Experts of a small language model.
Experts: 112 SwiGLU neurons an expert, 2 picks a token, a softmax router.
Training: a variant of Adam for the experts, 392M tokens, 2372 steps.
Below are experts of layer 4 (counted from 0) of a mixture-of-experts language model. Rows are named router (the router's row for the expert), gate (a neuron's input weights, with its number), up (a neuron's input weights, with its number) and show model dimensions 128-191. Each number is 128 + 32 x the weight over its row's rms, rounded and kept within 0 to 255. Numbers have three digits each.
Before each expert's rows: a language model's description of what the expert responds to. This comes from a sample of Wikipedia text that the model never trained on.

# expert 25
Institution head nouns. Final noun of organization and place names or descriptive phrases, e.g. Fire Department, Transit Authority, Training School, University, County.
router:150095156127147132131032140104120135081141090152101092083135079075167128156082169174094115111175095113121168194126174090169108152132138109078129128185148118117119152174161159083129107177109101
gate0:120110159095153132122167157096064147110089113129134098177186093190140080090133149139116116141117160123135132140182118106208156094106222116120157138149116138094152149084100170123113158114143128
up0:168182163103157180098146109151132186132175086145103097176125203206081082109113147158111116079114156143134207036130154121151156138104107152132110138142098160141142188049121146203139137149119170
gate1:082143114163059137097129148135108201120155124153140148048114074153055105106102173143100102159117162128120086163112173103122171158083157151150146147111131112095113091142178116153111109153139136
up1:140119145084060055122135117118146120116134124151124161143131092122100120072144110162092159134087113140130084171142178168142114200077080152130091144153148165135138117082135096132152154091148093
gate2:088123121094188117110101117216110151170198162065165124126099177139152143148081180135166138102151159161114131088116180143095145150167081105120211123213121094146115106167102126082161109140062108
up2:133136107116121126136127085090157141130136117131092135071112091120176135145129120070160143082140126099120143085157128151114135142144129167160169148196134130097109115119135157173131082140051158
gate3:140102125144177221163137123106126156084157132112094086129132117121107081130147090112155138126144126140157153096120154126125120171140173115195173114110174124210074152131046140158140119156137109
up3:137160098140141119177073122069192116149126120151113129139114093114077077119143116163135167194143117126148112105114116096127082104140123147152098128144090155137139145127150196159127144135091119
gate4:103172087216087128143115033121115209144113204148134145200084147178167104126135137111146107107130132156109192097106165156119138207086116178150179117137144208137092101099161094150123080129135126
up4:087163099167125080053162143099152128128172126107150089095106121184173137124155175113178134109147164080085121161110148148147090134105083127129110105149088175139123066150082088115186097081152121
gate5:116145133104082131142177132151126090167103081161144181161177132112154097095118108140126109127114154121118157156106150125154120148136123135182127104108106128098194080111142139113141086156123149
up5:143096096151119120154177075127126103152124074142151124130163202203057147124143082149122136094162111088097148145161113134153144130083167168180116145140166110130084094086151123159144124102182119
gate6:083087139095097081145110034060151116102171154117171081124102161136122104140107111127162132072133128110119044192081137130161079131141164127115115082128109131120043161178137102195162128130137083
up6:160144074148187147141163107099098130078132171103095048176140141125143151107127153102072156145133120141118149118178110161159128119097122079088130101105139153124086134062096065131195120117116108
gate7:148081099142090191156136149125061162160088101086128181110117071143071143118070180124068131083157158078181172107158139189098173212057141168180116141126182155148158080116104109065135092155086072
up7:106190116092155120065121082117113120119128154149157034158112161139133081116125073163130144114084111120093187157121162116136047124141079120146106127178122134117087097139119105155183096097146151
gate8:145108121150121143128068181147166164112121084121127122088129125091145086125074100183122118123142133148124153121129107124117084173129132134120127166219161153088156178214119163110103138132101070
up8:105120104095155099150131122175159115113111090117174106061141107113125174132124173158128092113171148165075074131166092124198106090180087111109155126105102129176057111064081149152185175108119127
gate9:151051135129058164104126213105144128172114090167146132149077172138087135121121093184105141175166089078106130116172131170118153105136137120101129101108103120158099119115132124131118109091098172
up9:146067148132078132083101163115135174117139126101108075114098125093073064130128107166153144102157090110113124094156164149140201174100104092097153144135052091156145124092148071128084090133137167
gate10:140153168104171122127107203068113060092138106099109120109162138045127137141129192141124106110075082114063129165155085085208136162153170098119148175114154099096093172122144169146064189133116173
up10:111107140132145084166170091177134152172110105084160170092186104188146154167137118156123154122177112145130069150110113145140084091178082106120191136100132105069056130173074138136165149111105080
gate11:059069147046160087086113116107068135136139106127107125124115110134135119154140167201099092151099120052115086099136132116140119129135078091065145117134139140103110127104110152098146160138183154
up11:137132050136100198108081156161069125074109127097083126156101122124110178123147131177140146110080089148132151081187108127177157109137141129188151121099124129136128157070088124149170138139140110
gate12:141146137125109103090167163201106120096086083176129112076108112191111139124127146106180184182139173127095150142112056190098141140097138100149124115138182187215183163085176120131182149146174083
up12:126151176118176147115101116062175116156155092105135130120125147084132086157152144095145108055144093134124125097185204091159146136087106172121147171125081135119085148174104145185068125139093168
gate13:119113116152076184088115156119145150148143154072138161069113125118168155155121122149148176162109116132185128079132138152147070120098144146167137106140171103138075094164181153085139112183090154
up13:136090168159170169122157137125095114068114039135154194150142116033178174092100187157134073130058148133158094154175179168159107095109173135099103126111205101147108127196139168124152205152122185
gate14:159068131083139139173150122145096135075111155134110131125072104085118152121118107137153114075109148091179151165150128189143140055134138133198070119143150097146054106124144117176166086128124122
up14:157127154107096090193115145164153106127098136092077098125135087108106075153138129137131112167173126162129118104093146113049104153088140116151056154137105123067159102105076126091091121158107131
gate15:107152111094118135115167206172143069116119126131183110085116134121160095112158052164107137151131146059163156179146151090200133106116207087099129107112090117214141067120133150208134113116125169
up15:165106113113179182066148066132099118150197164124144099131178194153136166138141070107087121122131128170155120095108154126094085090175139158133101121101131115135199141184169128145111146117099158
gate16:121151068066131123128079094130153170162149144162190152128137067158020115183056139172126096132088157119112114139139131105124189140101066129082164148175108137105107125108120139108138161118150147
up16:114085134148139123095101092076116114137119071093117167177084126134110081133075112142167103121189073158109098128148088141108117173158127120188129110137117086153139156105116091153181096128160124
gate17:134198140159116109084115126090103136116114087119117127110095136151127163126075126113154066193149126168102108140119065195090130169160097176067140170160131100125110156131140135151188088135156124
up17:148103098144142106109121190153183132105167157096075126123099145184157104136172147129092154078134103129156076212142132082123123117118083091100119079143113142130159152174106092072075112124204089
gate18:158161158170120166133060157135162136091107097203158126117109106165158068077099127114140165125143099120143180113133158117118123194122081128155056140144155109152152101126110102122107141164073164
up18:140101150160149121091133176146138095095125113105079124131107194088098105161083141140153135162121149214134143134118184071012126153254110112096137138108115092134143158141164130165151180178097174
gate19:123133080089125128152119146099140124134178109063134167136135155065126138172099117059101152160128102152124129146096133149154124161180099087105167078133103138057107155178153076145179153147109152
up19:151152133127166117131177068156183042122107090084140127127192124120182103137129097031152087130150138149147170087091128133100157128124114131171108103122065133068140087108144133104110093128134104
gate20:124136151152098098120165150154129096128175151045085220125158132135154139180137085106165156128159119123158124129031111125073050106125146120100153083113169123164134144147171171119102105149102084
up20:148154126157122108152120162126114134157123153149170140045151121123109116111128198145097146139138122130138119158152108164098145125058106071155111132141126128181133091117160096073138193139159126
gate21:173126151141118117111160136131081126069118142119090148101144086162103104172107099087139179122159155127154157108100182123114092111139178119099092093093103131163171088121161142110187124149110102
up21:076098114149081037111140094141138143116104130125115111059122083111149139157089181071113141151155144155142153113130176164138124131182081128080096124103134158103143111126157084094217114108115097
gate22:116117140135137147134117207162118143121093141128133109117109167149139127155111170101060137058134091164101156071088106079102123139126056151148124132126115099147113079185131125110109126128104128
up22:133169180114116115131116085148127124106154120176160165108116057088181103149139151065160149145152118091113192130199122106174170122150138082114069131124207118126129153153097148073119149120116155
gate23:136110137086116046213121188108147133055132172147150141153092120099148127126099126117129132172168119145119153142152100088164108108182068122112151138112169104056087186109132130118174116087097119
up23:150103071163130119142126137128069150089122129135137039165062129172149138095065133094114110119094138167180155158165162154099233164154157116104145145112167103133111185087050121138162096122121161
gate24:117161100167120113136105182116162145125127088182122123077138066176170063174082163140101146163107109135086164167181076117125049119152130123114071115170074159195110108131149144125108183118091120
up24:129171093158149167126078187107107183106192109126084119105083127161152108126084160152120143143119146128120098145114112100129120118111106140108123139209110103152122136115142142083128130100088163
gate25:147124141124154128106185148136110091102098075140160113130134083094134140102163130125147126172100093088079153117146125141146102064137131097127154088132096131154156148129176135167174168129138180
up25:139099118173160154059132151138129115107123145139080122157052117083128127102083106151121148136145154090139125145058138198076145148081114114092129144179155124188137050141141137093119095138099188
gate26:130150108183142122125143159135133063101173127145130150157142141149166200076116187089153106121194112121085101160113168086167081105203133085054179142120080087138173092160128116132132148077144109
up26:102111120077113120152124090079069122097098114108114119204114118137129089156111069107182152146174123170162134072195112139106076188078091146181096141133113130102091124155110110126146138170117071
gate27:176151089091104118056082165158113134139101142142135156090102080148094141163138147072120092202108108105158166117114144181107186137095111084149137040142162093146132187131113090168114106160130086
up27:120159176122159074100182122117152147157143109118084123137157106117128099167128092086130127134152105122132094118104214084120113094223092134196135181139102197043151149141188130132181133117095112
gate28:131145067109126074108130130171150155116113135141142143088087177125146105218098138154120150102136143157110111110128116082141126142106078141060102125232091112102128124118125156175091122115127139
up28:090145123159147173177104154111083138110133160086120152186139156173138130147126149189109107134114126123080138133139132140094176107130130127199177140132112132155093108104102099121145145067142107
gate29:134101157135175128150081127158162130182170090090090136102169171050141096111118059145168126104109151126118205138097224123101143136171131152124186121162084093104140145140124186151107103116053120
up29:055070123083145107156151154192155150097088111137141196116124170171130082128153127156139137076139160162179111165125137158123166160155103133070170143177090139128161147160175136135113153093131094
gate30:133084162145158134134157098100106141130142113124109092132163194116165106108103092141095134147130159188143119124108162170112134135106115171202134111105145103197149087129162089070116144139165143
up30:091081075109102135123144129114121172143154133158135122192099141166147117095103158134146139165170129083130162129159147153167085158167090133210215163084144133106121087088092112150144066119134080
gate31:147132118138113130104172161073126131132043072118085073105162110120076172126154117147169099122098100079103091152141156107113143111116110160133144091124123148117114129113101161124084130154200137
up31:148170132105169128181061110109142113138132179164105131097076115125171110142101136127113148120101089070093196125104128094143090159118196095112156126144100123080143133127136168159129157115066104
gate32:087134124124149141108125142135076108097132111098105169150122070130124180109144084207146132087128136121135142160117123071159125148150146114073113111147164123113097138180079112106042113131133127
up32:051099172126129182126100114118106154114195103123096172177048158176110135115168142132164119109141088116163107172116101079151136101170125162079147101145062109149058124099083123110140169074143143
gate33:163119174172111121147108157101191121083139183102118118115172123108175080164130159106147151173137139142083118160126159134119080076153167139100121142124125110166117117104185164148181126145100132
up33:150135178163171119123130141079108105092135201149141126081185103107208141131164151080091118149134109153058135147118110069128088110167181138095055158128059182141105106086193135160136119144187158
gate34:175184110174122088102169120152185130048121137128120170111179090177155174128162126094109142207133165143127131135086145105151071110131154090191103075151123159179142063155185173124094089108096112
up34:114122092124159197125111127143142160114172112032060141120150182172088118141122122088131119116098095144127129161091137169117120135081121147118159148216117123100079142145101099149101110139197164
gate35:143210124122129086121117179097206156131121118152096180129121175108128120175143114094123119200127115142119119111128131122104067072112104154119153099172112106069089164128172147141101096187112111
up35:139090137158136125152111085179095087123206135064110141115064137111130111107124115134108182161131148106140114123157167085169092120113106068117145096141110172127134143123086166051053146137129104
gate36:119161066182201143129126077146102150123085228158136130140133167144156117105071126180163128160148148081119141124173151153099188166168094102143077132135150094157136130126118131114211066140139096
up36:109068121134059132184150138190141139134149131129150163171083191115064159130113139198129172089151115117158098109123191136099116142143144104102116132130122135111146135192065103085109135130122100
gate37:102135178107154145160248113144102073108092158116101161145136123147147149171120077087108138090123097156109147142112180134166121057125144204179105077120162101162123107161168194168097144124134133
up37:131094132144150145071109110065118102145172082122124117092082135087184107137101104110143127162132149153111112081138144154127117189182108133140138177121151134125172172137109125168152139114077139
gate38:140113068127121152139052075120088131115122150145088086171132143146131112143083113109095154174127147180152156135155183165104126201161088168116149169150152140130111125161154156098149122105112148
up38:115112113090130134145107142092139163114041133144092145028184125080159068130142152072158130112144116112097179106121079096148156110092109169171126102083116177128083101068128105147064120126166110
gate39:144138148089195091143119086135149120124146081186141115097139092129195141136138173122087118166132129132122108146141082053140065167074147126129134103159140157185086168158159156141149126176129140
up39:130116147165103182125138125101119117134170165129095039141083131109105117172075111108150118142072138180116206073108145120088148070154118136148152118104119132148093114073121139150154165185056127
gate40:142130071146162193123150174097189145180160160080137150125101156142111101127133138067120078135170130122075123128081132160103148158078117139141112116150115103091152115158129065145185117141095098
up40:076110167142096124202157173194048168090110125135122156127182039145140160092112147142094165114116166107127102140162158152127137123072160122120102145096177138107078023109089146121121116172087158
gate41:148168092115133136131130110133116137152152089155117106102109175129085143104086132098126092202111171053179129129086171161145110137126126135081144105160108110146112087123090157057080147121100056
up41:126148146122118064115165147120234053108103089093161123093099121112126158126094144101131108182102110075118138177069106122124107060099121074141147117156056168126063140148150156083181136056116123
gate42:101153128102091159104114143168104180173086112107089168143130208124093101106156127179141087146117154139131167184136173113180096099172067150152124084158117116136092112108108178166115122102132104
up42:088090145097103121149151123172134079152100092105122164143114185145086155134085151168083105059090102120207128163143104163179123129172147093155150143152130126203128214208090152157106113092069076
gate43:113140158119171134118112176121133043125116142159120204091111094092117150160152130136104177142133093123155155143109101143164157054101140124134074049173090116085132144101101160117143090100123153
up43:110121128074109070130206163161092153182096107111186100116113107147120130117155114165112107138133157169085120087091115103139120116171108172144135151114130136156182082127137176140115137097128121
gate44:135081102161149180138076076095048208096089099130130079115155083096146190123032114107084148140149140104119137110069121123103155089087177123127088187101157113128148106136135130122156107123095115
up44:117104072119085131124173149150098140145095187109100156133116159145140103101098146117134153164103152061190126132131093161137194119105151082087153116111182113106147110155056092098092092173138149
gate45:109135154137143117125090166137144083155102121068164130113094092164211127162153108177112150100115172135175098142151084138201085161071089169170149123179130207116106091151107171132076131114092113
up45:142079191118119101173106151189083082106160092093160149113137137100123113126150173142151145135142176146140103130106130055072049154158112112067122152123106134112109133116109162082126204133116060
gate46:183105117158155144110139156211071133139137195107114085180110161184137132142163077159186154131168115146157186092158146162106097139116124131103152153088175164162134167090128070141143139111080121
up46:072118078101107064143064086109110152127109081137158139139146138095104116178187117109113075165109171083129104118161084052100125139142157128170120148155104175075128189098191155134137170080157127
gate47:128159117182112153143135101116094074124132173119097156148110103119187169078123185104080144167142163068101119123178078193087139124116122101129150113126157128132120088149105084058184102167161127
up47:116166104108095103106121141067111136150128119155128153119118130053169116149072122091115130156120145128155123064063078136152094118118108169135075190137137167124114122101137108111180147173151157
gate48:156212126171094106133102114123166194115082143153127088070075142156118175132148174095144167107140119144166113123128064175128115134082163134151173123135103122179109110169080158061111136091105146
up48:153134119161182085113144130106121152063179173136092050112140115121164161163147130128141119122076145154094102117102162114128162150133118083067116165141081143111122117126119089141100101162124172